From a checkpoint of a small mixture-of-experts model trained on Wikipedia.
Experts: 128 experts in each of 7 layers, 32 SwiGLU neurons an expert, 8 picks a token, a softmax router.
Training: a variant of Adam for the experts, 5532 steps.
Below are experts of layer 3 (counted from 0) of a mixture-of-experts language model. Rows are named router (the router's row for the expert), gate (a neuron's input weights, with its number), up (a neuron's input weights, with its number) and show model dimensions 160-191. Each number is 128 + 32 x the weight over its row's rms, rounded and kept within 0 to 255.
After each expert's rows: a language model's description of what the expert responds to. This comes from a sample of Wikipedia text that the model never trained on.

# expert 29
router [156 110 109 123 119 113 142  78 113  71 104 144 156 149 119 145 165 128 156 137 119 147 213 108 185 145 154 131 161  94  76 110]
gate14 [118 119  88 112 140 135 111 177 109  97 109 121 117 122  48 116 173 147  87 108 116 154 135 119 150 136 154 113 149 119 113 135]
up14 [143 159 115 130 151 140 139  70 131 137 163 133 122 152 173 119 118 122 126 163 159 120 114 160 109 157  91 162 103 105 160  78]
gate15 [142 118 131 106 125 137 143 108  80  64 128 124 135 111  78 148 117 161 161 164  94 112 175  96 125 110 110  66 187 104 106 122]
up15 [134 155 104 104  86 163 164 128  92 101  95  78 125  92 131 163  96 154 166 167 104 107 145 103 122 107 137  61 121 139 133 178]
gate16 [137 136  89 112 120 183 128 146 115 127 136 154 161 174 150 148 140 104 117  66 166 178 145 104 156 120 137  73 156 148 136 149]
up16 [146 166 143 114 119  70 112 134 141 191 151 132 135  81 160 130 150 147 114 163  70  91 105 139  88 113  75 138  99 146 126 110]
gate17 [137 141 120  95 152  71 152  85  64 152  87 129 148  91 135 155 102 114 113 136 203 148 159 112 127 126 152 156 124 170 163 127]
up17 [176 166 132  97 107  86  95  92 120 105 128 126  90 116  93 124 104 121 147 131 127 148 228  73 150 119 111 113 152 182 102 165]
gate18 [132 181  95 122 141 175 127 137 181  72 128 206  83 126 117 176 142 168 132  82 147 160 130 130 160 113 185 108 162  88  83 107]
up18 [114  52 170 148 109 105 107 119 114 193 132  48 164 102 153  94 119  93 109 180 107  68  89 112  76 142 128 139 105 184 159 130]
gate19 [122 177 171 160 168 158 148 115 115  74 130  95 121 116  87 186 134 130  76 119  88 105 155 131  87 129 138 170 170  97 123 170]
up19 [ 62  91 153 114 133 111 164 103 165 163 189 147 121 117 132 117 182 157  93 118 154 123 138 147 140 166 114  86 151 125 140 157]
gate20 [123 131 144 136 128 143 164 128 141  84 105 104  96  60 116 161 148 135 139 141 104 137 138 128 110  96 115 124 184 102 127 133]
up20 [156 113 144 124  84 136 102 138 159 146 120 107 108 169 146 107  97 108 164 125  89 162 106 106 138 170  49  94  83 147  99  93]
What it handles: First piece of a capitalized word or name after a quote mark, en dash or space, such as "T, –K, Sh, Che, Squ.

# expert 51
router [132  56 118 111 101 169 173 134  94  84 122 122 161 149 120 132 127 121  80 122  81  74 132 112 125  91 178 163 137 138 151 138]
gate14 [ 83  82 124 125  91 155 117 146 158  84 140 111 163 139 154 128  93 205 166 152 139  86 105 122 133  95 151 126 106 212 161 125]
up14 [136 102 155 158 172  90 149 218 152 136 109 151  93 147  98 103 110  68 110 123 143 172  77  81 147 130 145 128 168 183 177 125]
gate15 [128 158 173 124  63 183 100 164 108 122 138 127 157 147 132  78  70 135 133  74 152 130 141 122 147 101  73 118 161 126 154 129]
up15 [100 174 174  83  63 156  94 124 109 123 132 113 111 131 147  97  91 181 111  70 135  92 175 141 104  97 135 153 146 122 114 152]
gate16 [173  83  95 115 111 199 110 139 131 108 106 117 128 157 104 133 175 131 198  94 107 153  85 147 122 148 140 130 204 183 131 108]
up16 [116 148 196 103 101  50 119 107 131 122 106 154 142  85 144 138  77 143  90  69 113 150 175  71 110  84 118 151 127  79 150 123]
gate17 [117  96 107  86 161 152 147  98 127 138 138  84 133 127 121 127 142  82  85 236 151  36 140 123  38 136 172 158  86  86 110 126]
up17 [149 151 100 148  79 129 137 168 119 150 115 175 139 122 121  99 121 120 150  91 128 200 161 137 212 157  94 103 127 121 148  83]
gate18 [158  61  69 123 146 150 177 153 119 121  96 140 129 180  99 178 170 191 125 152 159 116 160 132 156 141 117 151 148 121 159 118]
up18 [131 149  94 161  96  75  97 158  98  99 191 141 141 120 100 133 155 101 172 113 137 122  74 143 135 155 157  94  89 121 160 151]
gate19 [127 107  91 133 103 114 223 108 145 171 145 131 109 124 135 122 190 144 127 163 147  84 135 121 159  95  95 100  96 138 160 124]
up19 [107  87 142 136 102 144 150 106 125  82 165 143 151 132 128 180 143 158 138 132 151  66 165 129 156  99  81 117 138  87 138 143]
gate20 [131 138 114 146  69 190 119 130  92 116  94 166 123 149 155 171  76  69 166  81 118 123  99 142 151 101 119  98 133 115 158  97]
up20 [116 122 132 204  67 159 137 110 103  90  97 154 164 144 174 150  64  58 164  50 103 150  98 118 171  93 122  99 161 133 118 111]
What it handles: Personal pronouns starting clauses in plot summaries and narratives, such as They, she, his, their, often right after a sentence break.

# expert 38
router [158 142 181 141 123 129 133 127 185 124 113 140 104 157 143 112 106 155  79 181 173  97 121 105  33 174 164 105  78 161 100 135]
gate0 [130 129 115 155 122 118 111 137 164  99 149  98  97 137 149 152 202 122 137  99 165 128 118 145 204 119 160 151 191  85  69  99]
up0 [131 122 146 176 187 191  95 105 114 116 133 106  71 132 143 190 163 152 137 107 138  97 144 145  83 102 151 213 117 139  82 141]
gate1 [128 211 135 131 150 112 105 136 191 169 130 104 135 144 123 140 118 122 152 125  79 126 137 123 189 113 124 132 138 115 147 154]
up1 [110 148 116 123 116 110 100 168 102 186 142  99 131 123 167 133  97 155 180 139  43  96 143  86 105 134  88 111  93 174 156 155]
gate2 [131 116  46 171 113 169 141 133 152 120 115  64 119 138 115 156 171 116 102 196 210 122 132 134 112 128 141 137 184 131  82 170]
up2 [138  49  60  93 150 119 146 165 106 132 103 123 165  66 125 132 122 118 186 167 107 163 153  80 156 118 149 161 105 176 163 125]
gate3 [ 92 118 120 137 127 133  97 136 160 100 130 169  53 143 153  96 112 139 124 119  94 119 178 108 101  95 102 103  56 148 114 161]
up3 [119 112 121 121 150 113 166 195 134 115 136 101 147 120 107 146 127  96 111 146 136 114 136 143 197 147 177 146 105 134 106  98]
gate4 [121 199 175 110 149  91 131  99 137 122 143  90  85 135 107  80  86 130 110 138 105 127  80 124 128 144 136 116 142 114 147 169]
up4 [136 190 146 155 135 141 123 100  98 174 141 104 161 150 112 180 109 120 141 186 136 118 131  87 138 115 170 142 134  81 138  92]
gate5 [169 142 104 181 167  72 147 139 135 137 102  94 103 160 102 105 105  46  78 128 165 137 108  91 125 144 114 110  72 121 149 139]
up5 [130 178 188 165 140  97 128  94  68 141 103  59 114 153  98 184  72 173 160 132 128 125  81  85 124 103  72  93 134 115 123 162]
gate6 [131 118 152 159 196 151  92 182 219 116 190  82 146 119 141 123 171 100  80 149  95 133 120 104 135 196 169 184 141 117 134 116]
up6 [163 128  68 106  81 130 126 134  90 111 151 157 157  77  88 125 113 108 149 121 159 132 126 129 169  85 135 120 124  97 171 122]
What it handles: Main verbs is, was, are, has, been right after a subject, especially it or which, as in "it is served by".

# expert 11
router [117 160 199 124  99 193  83 132 112 190 157 142 139  62  68 119 162 104  88 134 112  31 166 137 109 157 131 141  94 128 159 151]
gate14 [152 118 157 158 200  99 143 155  88 226 128 135 109 157  96 149 119 127 170 140 103 107 133 159  89 159 149 185  85 125  96 122]
up14 [115 160  97 107 136 162 146 122 162  51 161 121 137  89 137 184 195 105  55 122 153 103 157 103 122 101 162 117  86 130 122 126]
gate15 [150 159 167  97  87 161 100 125  49 167 149 188 127 199 119 111 129 161 163  88 118 162 142 119  92 115 125 158  83 107 106 151]
up15 [ 93  86  99 122 155 118 141  80 145  86 114  91 146 119 153 118 132 112  99 169 187  85 118 122 194 151 132  72 162 152 118 114]
gate16 [ 94 146 143 130 169 131  95  96 147 220 118  85 111 155 100 159 140  82 103 119 185  81 124  97 116 122  88 148 119 163 135 177]
up16 [140 150  78 170 111 140 209 105 139 139  61  65 128  92 127 128 136 123  95 118 136 117 178 158 132 110 122 154  84 136 117 147]
gate17 [146 120 160  65  98 121  95 144 137 132 147 123 137 154  94 137 151  79 101 135  77 134  51 151 195 130 163 103 148  85  88 150]
up17 [128 130 124 140 151 153 148  82 143  95 106 112  85 160 146 109  78 143 158 144 199 111 134  95 125 102  85 116 113 155 167  89]
gate18 [116 112 141 183 123 172 170 123 158 128  95  97  84 162  74 134  86 147 103 147 101 137  90 158  96 136 115 143 139  53 181 166]
up18 [110 168 173 148 131 130 122 143 147 154  95 112 104 138  86 138  62 186  95 148  89 136 116 147 138 168 107 157 132  76 215 180]
gate19 [123 125 164 171 112 145 113 134 115 126  84 213  79 140 119  99 127 123 167 136 133 137  63 193 121 161 164 136 100 158 193 147]
up19 [104  85 106 111 152 108 174 145 179  68 127  83 208 123 123 131 130 147  90 193  93 167 104 117 114 113  60 146 128  83  88 153]
gate20 [165 120 106 132 109  97 138 205 175 166 160 123 114 123 125 147  90 139 129 119 119 114 111 165  87 109 107 167 154 123 148 128]
up20 [136 158 131 101  80 126  69 180 150 196 144 133 105 134 121 106  85 143 175 150  97 100 123 116 113 147 190 125 133 124 158 132]
What it handles: Capitalized opening pieces and middle fragments of personal surnames and proper names, such as Mc, van, Don-ov-an, Fitz-hu-gh, Macle-h-ose.

# expert 24
router [104 130 166 136 123 156 107 107 129 149 104 142  88 181 100 158 108 143 116 145  90 138  68 126 145 153 106 127 106 145  89 111]
gate0 [162 118 203 138 168 126 102 149 189  96 140 152 145 128 124 127 146 174 150 156  42 133 161 124 173 166 105 160 124  70 139 108]
up0 [111 115  93 107 119 121  89 131 106 150 162 116 157 156 137 114 111  94 159 157 117  63 136 151 116 127 162 156 126  93 174  85]
gate1 [137 112  84 120 102 118 141  60 146 111 130 120 156 119 148 116 105 142 129 194 132 124 206 107 115 128 142 148 105  72 103 106]
up1 [145 159 120  77 128 140 136 123 105 103  89 121 129 107 172 131 132 135 159 170 120 147 179  89 154 176 193 154 147 117  95 136]
gate2 [119 102 145 123 122  98 157 136 153 133  69 148 109  90 110 141 125 129 149  71 117 113  63 105 107 157 100  91 130 223 180 118]
up2 [124 189 110 165 139 104 125  90  98 163 120  95 158 116 121 135 141 133 145 123  91  93 141 162 114 108 160 154 135 113 117 138]
gate3 [106  69 112 195  84 133 127 107 117 148  44 133 119  99 155 111 143 138 109  98 101 131 139 102 140 218 134 114  97 192 153 153]
up3 [160 189 141 133  95  80 102 120 112  92 159 163 135 149  73 114 130 149 117  82  91 148 162 103 158  97 172 123 117 158  99 156]
gate4 [140 172 161 108  96 113 111  89 120 138  97 109  94 160 148 141 128 177 123 203  74 123 162  87 109 143 140 155 145 145  95 100]
up4 [138 128  55 168 111 155 148 169  92 116 124 134 136 162  98 155 108 119 150  90 210 131 107 169 108 123 108  96 163 129 156 132]
gate5 [133  81 157  40 144 141 121 129  87  96 113 171 125 127 139 154 128 122 128 217 105 157 129  94 132 165 156 113 112 138 110 185]
up5 [108 143 108 102 101 135 117 115 177 170 149  98 158 139 142 107 131  92 103 112 120 101 158 172 155 118 147 148 132 103 123 137]
gate6 [ 78 104 131 106 153 143 127 173  89 118  92 137 148 163 142 141 125 114  94 195 139 144 149 111 146 101 110 181 107  77 160 114]
up6 [152 153 102 147 134 160 128 122 109 125  70 149 136 113 114 140 121 153 158 110 124 159 111 104  88 130 100 156 142 143 112 151]
What it handles: Wikipedia heading equals signs and heading words, like ==History==, ===Friendlies===, == Biography, plus the line break after headings.

# expert 19
router [129  98 126 142 205 105  89 122 137 145 142  95 130 102 161 123  84 113 183 144 140 117 110 149 121 140 112  82  89 174 185  92]
gate0 [171  63  42 141 137  62 129 170 114 155 120 147 142 125 115  39 148 119  73  99 109  87 133 132 105 136 128 103  67 126 181 143]
up0 [176 161 149 113 106 162 147 160 131 147 137 168  46 183 121 171 162 144  77 166 167 106 118 151 154 123 207 189 125 137  92 122]
gate1 [112 172  93 180 125 175 121  93 122 170  95  84 144 152 150 111 128  85 118 160 108 122 113 123 132 130  39 126 133 132 146 101]
up1 [149  67 126  83  99 124 124 138 132  72 173 154 123 150  74 111  92 193 113 132 123 145 129 140 156 146 192 171 152 126 135 114]
gate2 [158 100 103 163 129 107  96 136 121 108  88 113 173  98  92  91 131 130 104  92 129 128 103 124  80 178 184 100 132  76 101 109]
up2 [ 91 194 112 149 165 133  92  62  75 110 131  68 109 119 104 125 102 153 127  84 111  77 105 118  83 162 145 101 135  99 106 107]
gate3 [107 143 140 150  82  82 105 159 157 137 124 108 115 120 150 108  85 117 151 125 133 166 117 114  73 128  98 118 113  91 164  58]
up3 [165 102 118 123 152 138 117 143 122 109 156 136 161 117  71 174 147 107 102 118 115 134 133 143 143 104 209  85 182 138  85 211]
gate4 [129  95 124 138 139 207 148 153  94  74 108 153 112 137 160 118  85 113 133 180 157 167 144 130 124 120 128 102 136 136 108 177]
up4 [125 110 136 177 143 109 126 139 114 133  96 122  82 157 142 111  96  81 128 133  60 160 115 161 104 116 149 128  88 158 154  96]
gate5 [118 176 136  94 132 105 131  66  60 136 151 122  88 119 123  81  97 133  98 181 106 119 119 122 147 113 147 193 170 130 168  92]
up5 [142  82 120 169  87  97 101 123 127  97  89 154 119 136 183 184 112 157 164 114 109 131 148  80 112 128  68 120  99 121 105 158]
gate6 [110 129 100 139 170 129  54 139 158  88  99 141 168 146 150 108  88  77 157  47 134 146 106 142  77  92  79  65  59 156 133 152]
up6 [ 34 100 119 136 138 106 137 161 136 126 114 151  96 105 177  72  99 152 168 113 125 146 109 142  78  87 103  86 103 170 150 100]
What it handles: The word "the", table pipes and semicolons in sports career and season writing, e.g. "undrafted in the 2002 NFL draft", "winning the".

# expert 9
router [112 121 132 145 152 156 115 178 176 138 117 138 146 102  97 165 245 141  87 147 109 130 125 134 125 151  92  71 145  98  86  89]
gate14 [148  98 107 132 119 151 165 112 124 160  80 140 103 136  92 130 159 107 146 122 145 137 141  95  82 178 111 137 209 172 133 108]
up14 [116 117  92 100 135 118 141 102 108 147  78 136 105 146 108 133 161 177 120  98 164 109 112  75  74 141 130 117 200 185 135 110]
gate15 [130 127 144 163 133 100 162 115 180 148  85 157  85 125 132 112 137 128 149 204 118 102  74 118  60 160  87 111 147 162 208 170]
up15 [108 141 100  97 128 114 139 133  87 114 133 126 175  80 118 138 110 136 116 115 150 154 146 144 167 135 164 112 112  98  93 140]
gate16 [105 150 171 163 133 105 146 113 183 142 105 173 109 129 105 147 158  80 190  91 124 129 181  67 160 154 136  48 141 107  45 130]
up16 [111 127 118 118  86 150 122 139 148 120 137  95 152 104 123 155 103 148  94 197 116 135 139 131  95  98 187 190 168 147 146 137]
gate17 [132  88 110 116  92 190 167 115 137 149 189 112  84 103 124 150 123  76 111 142 103 102 139 125 105  98 160 141 173 171 143 141]
up17 [153  82 138 203  89 159 124 157 126 131 190 108 105  89  71 124 160 103  69 116  85 125 134  86  64 120 179  93 196 167 167 156]
gate18 [175  80  81 101 127 168 107  94 177 101 124 113 146  80 111 144 182 145 100 163 107 146 140  83 214 129 115 138 216  81  55 165]
up18 [119 127 120 150 139 124 208 117  68 146 117 149 142 144 159  82  73  85 167 123 170 133  96 180 125 133 123 165  53 178 195 121]
gate19 [144 104 106 115 142  46  83 139 141 120 126 115  90 122 162 123 123 130 123 163 115 147 156  77 103 148 152 122 140 117  56 132]
up19 [161  23  98 138 176 114 143 115 110 130 132 149 149 159 139  90 105 165 148 135 112 137 142 134 117 131 188 140  87 106 125 194]
gate20 [107  98 111 157 109 117 156 110 113 144 172 157 101  69 164 141 121 175 102 147  85 155  54 206 165 121 129 141  89 156 117  81]
up20 [124 114 111 157 119 144 130 131 147 125 189 148 146 110 178  92 158 165  93 150 137 212  66 148 104 154 123 140 150 157 151 142]
What it handles: Opening or early pieces of proper names split into fragments, such as Rh in Rhonda, Dra in Drake, Cr, Rob, Co.

# expert 53
router [106 122  54  97 139  95 139 160 143 140 214 112 113 158 159  72 111 133 119 105 181 154 127 127 115 171  96 189 160 176 108 158]
gate0 [145 137  74 115 110 146 153 192 157 169 143 117 115 133 135  64 121 124  90 139 186 127 122  63 139 194 157  96 157 112 107 219]
up0 [143 127  96 138 133 120 148 133 147 137 136  81 108 176 128  92  98  84 106 115 211 124 103  82 113 149 169 136 136 104 111 199]
gate1 [108  47  87 129 161 143 158 149 132  91 139 146 108 148  53 138 116 159 149 158  43 137  87 139 154 115 108 122 122 147 170 104]
up1 [153 148 117  91 157 100 181 138 104 117  90 122 145 128  65  75 126 120 158 135 124  74 143 166 101 182 117 124 119 122 134 110]
gate2 [144 130 100 136 140 116 125 164 148  91 151 134 122 118 139  89 216 146 104  96 143 137 166 121 149 121 153 125  86 125 130 166]
up2 [147 142 132 111 149  70 116 132 158 131 124 125 108 153 195 106 204 120  84 116 136 107 144 145 157 109 158 133  95 132 181 161]
gate3 [106 147  56 150  89 114 112 156  71 131 111 158 122 106 119  49 130 166 144 115 146 202 163  70 149 135 121 106 149 111  94 156]
up3 [ 93 113 106 212 125 111 116 167 104 120 109 158  94 110 153  82  88 159 135 175 111 128 119  88 107 103 155 157 123 122  94 130]
gate4 [106 133 141 139 146  72 160 162 102  73 141  70 103 102 114  98 198 149 108 120 169 144 135 174 181 152 143  98 122 145  83 135]
up4 [146 140 141 110 108 130 168 164  96 108 124  89  72 120 128 151 139 155 132 107 154 149 133 155 111 190 105 130 126 128  95 148]
gate5 [108 102  98 149 123 100  76 177 133  71 176 134 129 133 137 161 143 145 134  97  98 138 112  81 114 125 116 129 178 145 199 208]
up5 [126  90 104 114  97 152 101 136 165 169 121 102  70 159 137 180 129 131 114 157 112 166 139 125 119 194 159 127 143 141 115 164]
gate6 [135 129 134 124 113 158 102  85 122 154 118  76  90 170 106 116 104 113 126 152 102 214 170 146 127  84 145 109 121 159 113 167]
up6 [ 94 121 171  91 120 102 162 145 127 156  73 181 169 145 154 137 122 110 211 126 123  94 137  94 141 194 134 149 125 109 113 116]
What it handles: Syllables inside Arabic, Persian and Asian transliterated names, such as Kh-uras-an, Um-ay-yad, Al-, N-ats-uki.

# expert 33
router [187 153 106 150 121 134 148  85 160 104 111 103  97  98 125 161 158 166  81 127 167 113  89 108 161 128 139 141  96 133 106 131]
gate14 [165 178 103 123 100 159 164  75 105  91  78 151 121 124 189 163 150 134 119  49 174  95 114 108 102 131  88 129 194 180  98 185]
up14 [103  78 159 171 106  88 102 195  97 159 164  99 145 153  79  96  67 118 156 190 104 128 130 100  87 110 160 136 128 124 192 129]
gate15 [146  97 141  98 139 202 181 110  91 129 146 107 112 119 168 156 178 161 141 190 151 130 144  99 166 174 123  98 147 121  71 117]
up15 [125 112 131  81 153  74  83  92 154 106 134 137 160 147  95 104 139  89  97 147 114 178 128 156 178 104 188 137 138 115 118 121]
gate16 [212 150 144 104  64 125 151 102 129 150 120  80 115 113 110 133 146 217 174 103 115 197 132 100 100  94 109 158 161 132  65 135]
up16 [ 76 134 189 139 201 154  87 130 156 131 130 108 135 134 133 117 110 111  55 133  83 124 106 121 142 149 219 137 142  78 147  71]
gate17 [ 99 138  87 168  93 184 149 166 115 176 173 104 132 147 124 106 116 108  98 118 139  93  95 127 103 132  65 135 140 168 196 149]
up17 [102 117 100 106 140 103 115 181 108 179 157 173 179 119 107 144 166  80 123  91 157 106 147 105 166 127 114  88 124 146 128 160]
gate18 [178 157 126  78 102 156 166  73 134 122 114 158 100 100 117 164 204 190 149  81 148 134 137 119 139 140 139 143 122 110 124 128]
up18 [121 106 152 127 123 114 104 167  77 139 152 118 166 150 117 142  76  90 104 167 125 149 116 134 170 127 156 139 137  92 106 100]
gate19 [104 136 145 126 240 124 121 109 168  95 211  90 122 117 128 146 145 125 126  84  94 116 113 171 162 133 120 121 152 130 119  93]
up19 [ 92  95 121 136 196 117 147 119 172  96 181 133 103 150 174 105 186  82  97 169 137 144  85 171 182 195 147 139 110 125 143  89]
gate20 [154 113 150 108 131 120 138 107 118 172  93 115 112 164 142 136 129 131  68 149 132 116 154 159 148 129 154 113 205 128 165 159]
up20 [ 97 164 166  81 149  94  99 112 153 117 141 169 161  84 110 110 115  91 203 122 103 135  98 145 167 181 134 125 129 128 115  96]
What it handles: Articles and possessives such as the, a, its, their after prepositions, plus adjectives like common, Western, similar before names or species.

# expert 8
router [ 98 140 133 110 156 126 181 119  98 141 126  86  97 135  70 157 110 104 110  99  84 132  91  95  95 155  76 142 168 123 174 109]
gate0 [117 151 104 167 215 105 130 128 145 113 137 124 119  95 132  79 124 101 105  86  85 155 121 172 101 122  72  77  81 168 152 123]
up0 [143 119 151 139 149  99 142 103 156 118 138 122 110 171 119  38 112 103 138  77 106 121 131 173 146 113  72  85 123 154 173 179]
gate1 [ 97 151  82 146 145 137 150 139 104 136 143  86 102  68 115 168 122 152  84 162 160 132 149 156 147 171  89 146  61 103 155 112]
up1 [121 149 198 188 147 129 153 168 129  85  87 110  84 135  69 150 154 134 121  73 122  97 119 119 102 173 192 115 116 109 150 139]
gate2 [119 116 143 157  93 117 105 159  25 169 199 118 149 131 133 147 142  92 100 114  98 111 148 111 144 138 216 114  52 133 154 166]
up2 [ 59 136  57  82  91 122 149  70 171 104 132 187 196  90 189  97  88 121 139 172 180 156 111 165 171  70 122 169 126 130  75 120]
gate3 [130 151  80 144 103 151 112 134 163 146 174 160  85 220 144  99 123 178 115 145 211 160 139  84 185 121 150 132 160 123  98  64]
up3 [156  27 116 137 137 117 123 139 160  77 114 165 176 123 131 124 131 143 150 163 133  67 127 133 179 139  80 132 124 116 160 166]
gate4 [150  85  87 119 176 101 168  99  78 113 128 124  95  98  99 224 177 144 135 141 154 127 195 119 167 139 147 138 122  87  63 100]
up4 [160 170 138 134 186 133 137  74  93 169  70 126  96 106 141 148 111 156 174 161 107 120 116 151 218  94 132 110 113 122 103 115]
gate5 [156 199  96 142 125 134  69 146 125 111  84 117 112 166 124  65 110  91  93  99 184 125 143 151 111  69 141 134 193 106 189 146]
up5 [135 217  97 102 126 184 173 103 150 169  49  93 150 131 113  76 117  96  94 121 168 113 126 181  98  72 149 146 123 111 163 105]
gate6 [126 152 134 162 137 170  82 124  68 153 135 210 121 133 109 125  93 129 168  84 149 115 100 100 150 159 135 128 160  90 149 107]
up6 [147 112 131 102 157 106 137 107 199 161  97  69 168 104 183 117 113 160 142 176  51 112 142 224 154  86 199 144 112 173  91 119]
What it handles: Clause-opening words like that, which, who, when, then, plus table pipes and closing parentheses; strongest on a mid-word m piece (Ürümqi, Isthmus).

# expert 26
router [164 115 149  79 112 145 106 130  95 119 162 129 136 123  93  71 114 124  95 102 145 153 123 122 139 148 128 148 116  93 156 156]
gate14 [ 96 114 139  56 133 135 175 128  81  99 120 141 102 182 130 157 105 111 109 136 158 140 202 141 122 134 127 127 125  98  33 138]
up14 [168 133 100 195 141 151  93 149 137 134 156 122 176  75 137  90 144 143 149 126  83 142 106 122 216  51 110 121 102 115 183  94]
gate15 [209 100 133 121 178  84 133 147 103 106  96 105 122 132 109  84  68 172 179 139 157 118 139 115 104  92 151 118 129 162 114 156]
up15 [ 80 184 150  69 114 137 137 113 129 165 119  75 146 104 167 145 193  78 102 150 100  93  70 118 114 138  74 152  95  89 184 114]
gate16 [101 130 128 191 153 150 124 116 159 151 129 193 113 114 124 107 130 107  91 124 100  77 108 119 110 168 128 131 152 149 135  97]
up16 [ 77 155 156 170 137 156 126 161 154 123 107 198  88 111 100 123 117 131 125 115 143 108  89 128 115 203 101 155 128 136 130 132]
gate17 [125 110 120 111 176 112 214 170 114 159 106 167 186  98  98 159 132 117 139 125 101 120 139 106 130 163 136 156 112 129 109 119]
up17 [133 108 157 171 144 140 153 144 124 126 124 180 145 164 112 160 100 103 152 121  89 195 188 133 139 169 180 148 115 131 150 122]
gate18 [117 123 122  93 112 130 123 166 122  94  65 107 114 119 175  81  66 152 183  83 133 142 160 144 136  94  82 131 125 113  87 173]
up18 [167 153 137 177 123 108 127 123 111 144 146 171  92 151 109 195 220 113 109 159 108 141 125 125 103 162 155 170  60 148 146 142]
gate19 [151 133 166  84 129 102  81 143 100 171 122  78 141 138  89  79  93 152 137 135  90 121  28  89 101  47 120 125 141 165 118 171]
up19 [142 130  76 139 149 119 197  90 163 134  89 189 134 117 170 164 147  90 146 187 128 122 178 126 152 157 125 151  84 106 141  67]
gate20 [117 126  94 153 136 138 120 124 138 129 183 161 151 124  86 125 169 161 113  65  54 119 226  89 156 160 132 177 141 162 134 120]
up20 [ 62 185 104 114 104 121 116 124 147 136 155 144 121 146 121 115 102 161 126  90 143 146 167 121 135 121  87 160  91 101 144 134]
What it handles: Common given names (John, David, William) and feminine or foreign name-ending pieces like -ina, -anie, -ène, -es.

# expert 42
router [137 154 163  64 190  87 140  77 106  93 135  74  81 152  76 141  59 163 129 157 139  76  63 113 146 142 157 106 101 187 165 153]
gate0 [ 99 109 140 113 112 167 155 151 118 112 133 146 173 127 124 153 127 169 190 127 139 119 133 140  87 115 122  89 173 151 184 165]
up0 [115 147 165 133 163 143 140 121 165 119 111 134 137 120 124 114 131 133 193 120 146 113 129 143 115 136  75 123 148 127  92 181]
gate1 [116 159 174 114 157 114 100 159 125 103 129 105  88 152 116 115 128 133 104 131 147 188 130 136 116 160 165 139  95 137 166 123]
up1 [104 148  78 130 137 108  95 154 133  54 130 111 101 126 113 148 151 121 139 199 104 127 110  95 127 162  78 153 152 171 113 129]
gate2 [122 118 100 106  99 185 109 228 129 156 109  80 122 151  92  69 137  83 105 107 157  96 117 169 131 153 153 127  90 128 168 143]
up2 [149  76 112 185  76 130 147  95 166 129 127 182  85  92 158 176 168 169  86 189 129 165 174  93 120  75  70 163 155 111 118  94]
gate3 [141 115 118 134 126  96 121 125  81 165  47  72 110 151 108 150 112 159 143 142 173 185 122 102  90 127 160  94  28 123 150  97]
up3 [108 126  93 152  93 123 116 102 128  86  96 150 157 105 166 166 151 121 105 174 113 193 116  51 124 100  96 136 118 180  89  93]
gate4 [113  89 158 105 111 136 137 134  80 117 118 159 159  51 161 171 171 124 125 124 105 149 110 110 128 138 122 194 132 128  91 153]
up4 [107 189 148 116 110 165 170 109 140  90 150 105  96 148 103 149 138 110 112 162  91  66  89 131 176 119 109 160 148 156 101 201]
gate5 [142  76  53 198 142 165 100 166 142 152 110 157 105 156  88 102 171 112 111 122 159  83 143 106  62 117 116 112 106 147 171 136]
up5 [150  70 169 131 158 120 141 110 141 118 164 171 137 146 124 165 148 125 110 152  85 109 115 160 129 165  72  95 172 136 123 154]
gate6 [157 139 125 168 144 126  95 146 156 146 160 139 117 118  62 127 130 156 145 204  83 145  92 120  82 142  78  85 165 114 151 143]
up6 [155  72  93 154 187 180 117 157 130 122 151 122 113 134  57 145 130  89 126 207 142 127 107 111 107 140  75  81 149 142 141 130]
What it handles: Pipe separators starting or splitting table cells, plus the preposition at for places (at the Sydney Showground) and semicolons.

# expert 47
router [ 99 170 166 157 180 151 158 184 140  89 159 128 103 172 122 158  90 138  81  80 109 141  85 152  81 133 176 149 121 150 138 133]
gate0 [149 137 142 139  99 167 121  67 168 114 190 151 103 137 151 177 114 113  80 106 167 188 107 157 109 124 136 182 117 123  77 121]
up0 [103  67 143 156 152 135  78 127 110 147 187 100 112 115  81 117 172 154  84  91 182 145 138  93 169 116 144 102 145 108 144  93]
gate1 [138 147  62 104 182 172 116 132 149 102 145 149 107 136 135 121 152 127  78  92 171 138 123 129 120 121  79 101 114 130 109 145]
up1 [103 127 140 133 115 107  90 134 157  96 124 132 176 155  96 116 103  81 146 126  93 138  99 151 151 123  86  70 134  88 101  86]
gate2 [107 119 148 155 177  91 165 126 118 122 171 122 116 124 193 115  84 142 169 112 102 101  90 198 135 142  69 131 122 144 148 160]
up2 [134 117  95  75  66 157 118 100 120 145  89 133 143  89  89 165 175 118  92 130 157 138 184  69 104 122 143 119 176 115  86  87]
gate3 [173  93 158  66 133 120 181 135  67 149 165 154 165 123 158 171 143 137 137 129 107 105 116  89 188  91 107 191 130 163  74 166]
up3 [128 112 148 127 101 101 142 141 108 159 197 191 154 128 165 200 181 207 114 132 148 129 168  80  84 126 127 131 194 136 112 141]
gate4 [111 115  74  72  78 211 120 116  81  97 208 100  92 138 107 104 114 102  91 103 150 123 130 164 208 101 161 143 169 134 122 152]
up4 [164 181 160 129 132  93 102  61 137 125  56 143 128 164 207 102 123 130 151 212  65  80  72 127 174 209 116 168 103 143 138  97]
gate5 [ 93 138 144 129  42 140 137 166 138 148 160 122 156 114  88 177  97 168 151 104  85  97 180 118 154  62 147 140 113 109 154 107]
up5 [ 88 198 119 203  87 113 117  90  71 127 158  93 119 111  74 160 101 124 156  91  55  67 150 151  82 102 154 122  93 115  95 114]
gate6 [153 109  81 163 132 179 152 172 171 191 127 172 121 181 141 157  97 176 104 107 167  90 110  97 117 139 137 181 134 152 129 188]
up6 [ 76 154 142 171 187 170 161 130 169 144 130 127 146 163 140 156 116 148 112 112 155 110 131 145  82 126 112  81 139 114 113 185]
What it handles: Mostly the word the after prepositions, plus suffix pieces such as -ed, -al, -aging completing words like wooded, charcoal.